{"experts_per_token": 6, "router_logit_norm": 2.0, "norm": "rmsnorm"}
Below are experts of layer 8 (counted from 0) of a mixture-of-experts language model. Rows are named router (the router's row for the expert) and show model dimensions 0-79. Each number is 500 + 50 x the weight over its row's rms, rounded and kept within 0 to 999. Numbers have three digits each.
Before each expert's rows: a language model's description of what the expert responds to. This comes from a sample of Wikipedia text that the model never trained on.

# expert 47
It responds to: Word pieces ending in t, such as it, ut, art, ert, t, part, mid-word before suffixes, as in indefin-it-ely, dep-art-ed, rever-t-ing.
router:446546617459547519445467439527500503468475464481384542455525470440620480472536440461507489512561510501489585470481571541498483469436568425482556442406454549573546570550367480550511573560544505598514450593471477525492579497514508480529428539

# expert 36
It responds to: Ordinals and numerals like first, second, three, and inner pieces et, and, ent: nin-et-eenth, Saf-et-y, gr-and-son.
router:401436598578486597471498557555526442591459479458553488480509497477562514437466481570486509447467505475562470505411400503508553513441505457454458472562570488517559495497412490450533521444488542467519529458538497486463525448458434489466461670

# expert 10
It responds to: Verb endings and past participles after was, to, he or also, such as found'ed', parody'ing', made, used, known.
router:557537445445479468512573417427515527489495402514558456517481464575480519599430577541506549482523631574525405461525478541488508500533510507511373510543535560438432604461451543445575517582515465534495506517469504569431485632457440413457545478

# expert 20
It responds to: Early pieces right after a word's first fragment, like de-v(ice), con-n(ect), d-ry; also lone n, N, m and t pieces.
router:524581432595456571543552449524495495463499473547429481447455445593493474459443436471474494499489452505563448574384497538610432502570502434499571495598484449520452536561526599516517428490468509595482515428573395554488465555398488474491500448

# expert 17
It responds to: Line breaks, cell starts in sports results tables, and Latinate word-initial prefixes like cons, sub, reg, rec, ass: Championship, SF, App.
router:424541569549487467476471465474406504448475490454461385442449446480563486521519489470562589482491493534458497501474521564594520472615536501592532510421466602477533469511545526535550517415477500465523473507490602412540493473423506435440482462

# expert 60
It responds to: Pieces with g or c inside words and capital G/C starts, plus sentence-final periods: anal-g-esics, ne-g-ative, Amer-ic-a, prest-ig-ious.
router:482387483559635465532524458477448482458515481488484474532529480518521413580474528458502513502535446500483499614488554371449586455470474474517472405440541549496481451524482499468572455539502457484463411387397466551504580473473525453496459629

# expert 15
It responds to: Tokens right after a line break, beginning infobox fields, headings and table headers, such as Branch, Children, ==See also==, Notes.
router:429528430585497461584491569538426417430420454466442360543384430440564579424470555511549546457581470518459599512517444572536558483545459532528509521589445470491490481506486518491540582485489469487567546457551410516472509534485508432492512436

# expert 18
It responds to: Word pieces following h or ch, as in Channel, Hey, holidays, Thailand, China, plus function words like there, and, May.
router:588522422472513522459542543494602499432402578470536463593456502567454463508533511455487550435523459495431557472527484546493593602480499516505599558492548545488477511623542510489564442517456530497435482514508559475467522506482522457522463556

# expert 57
It responds to: The prepositions in, on, for and the letter b or ra inside words, e.g. Rabbi, rabbinic, Israel, in 2019.
router:498506520505530521507521453486540510573555592486511525583459502540476520493425480425545527510514446518526411402440554551476423490532536517450558439465530398423498483491411562526487534428445490392583474513521468624459435562537576472518452532

# expert 26
It responds to: Inner pieces such as aest-he-tic, ward-ro-be, beaut-if-ul, plus numbers in dates and ages (7, 27, 50) and sentence-initial He/It.
router:566469613490597349547471548463454472506595528522548467450521505490442463504520535392469487452508629487501537481475505506585417454495357466475629470543497546555518465447396413634463447516495510495523450516490484477564495523464502496468479539

# expert 34
It responds to: Opening pieces of longer words, such as ex, im, sup, re, inter, mult, and middle pieces like ess in pressure, plus the and in.
router:457502487418575539480527430519443524489565580498485472487429530533512597462585538618564493502476505432485474517494419484480515460552528443532540479483439498496570582489527495494458529592533486488551544547392467488556524496467513548551548441

# expert 13
It responds to: Nationality and language words and suffixes such as -ian, -ese, -ist, -ić, -ington, plus French, German, English, America.
router:496390480481539397433520559646525436504592497435554490502423499529526458474419453565457495501491522513540503566516507457423529598531498536527516552551474503517562509415494523501505541452488460452486487484564518418468505396473464526543441488

# expert 64
It responds to: Articles and possessive pronouns opening a noun phrase, mostly after prepositions, such as the, a, his, their, its.
router:510547469519502473424532490551467563503492604458530416476517523521594496449526479445388535496471567566496519511530501515510530507552490511534547486497502413495544441466479541500448425494534528463552461604503505541502518442557520499461477465

# expert 54
It responds to: Prepositions in running prose, usually before the or a, such as of, in, to, for, on, with, around.
router:556550495486566478513511561514548448535467472455513618472494459505413483539568514464515545403419448489474487510459507572409537526474531481490496563502467536466530523553472470522496384526505513522479571531492455483517546554504554483568494380

# expert 0
It responds to: Word-initial F/f pieces such as F in Freedom, Fast, Forth, plus line-start list dashes and table-row pipes.
router:406527476452467509563452514564444472490449493492473483590546534501542535497492480558519493465456520619515378425376513458451581552446471473441564525539505521454533544490475527502418589425539400433546467488559477543555431515519491591508436493

# expert 59
It responds to: Syllables of transliterated Asian and African names (Zha-o, Shang-gan, Yu-se-ok), raw byte tokens in Thai text, underscores, carets.
router:592522439473582473576472581539437565563470599555557434534504503530507527533452457530547516477447529415524526467542541401517387493529535435486478611529511537467489473502450522420504431445462497462495561489500542469475447469535540464532500519

# expert 4
It responds to: Whole content nouns such as film, work, series, water, story, plus mid-word endings like -ly, -ure, -ance, -ity.
router:493489511540505543485538570530597441580574420497458485599520567589543508460524520563420377496479525518486523516517412502485383526357445540517463567440416565452574489382548488500463464498567508537524461472494588447547472531431515563428472392

# expert 12
It responds to: Verb endings ed, ing, ated inside passive or past verbs, such as postponed, shortened, toured, absorbing, scheduled.
router:492544519463560546496565422432427466558521443443585519532522497528420528680434572495495517502512493603439430492456544451548559468591540490444435510463497602495490582436450444501584532468494462528489553544421569534458492546555463509487514489

# expert 40
It responds to: Table cell pipes, list hyphens and == heading marks, and, or, and word pieces after an initial B, such as ott in Bottley.
router:536574435470534415453509484529475449553459403495474493566554541481498532514540469469522517463457476601482470462507463445454462519388592539468561513480536493531515524420556513516458569432520479459512451469580445535581434583497409562560482499

# expert 62
It responds to: Plural endings such as s, es, ers, ations, ities, ants in counsels, referendums, GCSEs, plus closing parentheses and "they".
router:461573534441503503509505591510469460419486485463568557487531499472514456563579366558493504472516535414393483479532459486475499407554535472516566514482504503511582550495544507537450496473472493648493520513548560468575437565539567376409464494

# expert 11
It responds to: Single consonant pieces like r, l, c inside words after f/F/K, plus capital clusters Pr, Tr, Dr, str: Fried-r-ich, f-ol-k, f-ran-chise.
router:519571509448548516477408489556436491534639516452463449518597513509469481453527532496574591517529460515500456464511561472481541470516454523506402540558524491516587542440470371497571492521495388462508529563444498534487469603493433550479545466

# expert 63
It responds to: The verbs was, is, are, been, would and the letter d or D in names and words, e.g. Reddick, Snapdragon, Haddam, Jerome D.
router:574477452476499432421485605433519583522466503508503550399495544413456456523517584458402477445537471510386452476565576499528467487496454594508484578498528471506604457488476508483577598484509481454511406568505440461641514523486511535495572521

# expert 29
It responds to: The article a, an or A, including in song titles, plus line breaks after headings, list items and before tables or formulas.
router:556550553532459498575531439442511567492408509397397539525472490520580501365479552494554481518519470581535538511491530422574550412481455563547473585560442426589498488494399485500528455406497493499542415485519526464414490598452454430550541485

# expert 42
It responds to: Pieces of foreign or transliterated names and non-Latin scripts (Cyrillic, Thai, Japanese, IPA): Nuwwar-ah, Gujar-at, P-anish-abad, Dan-iel.
router:432551455439546513497534532597565491553594530389483429468576432402564508514508427522584542447527552587568504564412514417511533557471519492515501486462468551517432474462467546553457461512474476599528452525491486404464473520453516527459574523

# expert 2
It responds to: Word-piece fragments like ad, od, id, ed inside names and words, e.g. Irada, Mikado, Obadiah, head, edition.
router:537568451513546436426565643444452616499497507456540490415549594553510483476480485486527507502523450508484520473493591437529498485561574531519510572517572551461408477496443427519538473429515508474592439544631492450536464472557389510534437552

# expert 53
It responds to: Word pieces containing m or al, such as im, em, um, am, m, al, ical, mid-word as in max-im-um, Sist-em-a, Batt-al-ion.
router:446522551524515504454505519573567448553407483493478472542548423562446532415468408560478489502443392541393460444564419554483594477556427512483496534535482485490399530484475492494355435493444508428464485574514457478433544506481488467504459487

# expert 44
It responds to: Inner pieces "or", "o", "i", "l" in words like categ-or-ization, expl-or-ation, immed-i-ately, plus the words "of" and "and".
router:478582545492504517517456557612530477554506414457396509484520512449446516408451581467472508521397532503524464544578475507499482453518482521524455505495434446546518492520521538523557521553465376508501538454506393515484470563474479501548509467

# expert 61
It responds to: Mid-word pieces er, le, ce, ter inside names and words like Mansker, Cole, misleading, ocean, plus sentence-final periods.
router:558531468553519544532482511452571543441546538501539433516589498524494401493554559510539364466545503418522498404536519513570616598516499563482550528495407568535479559546546532476537575511466456427477466458508553510519526547452373589539441487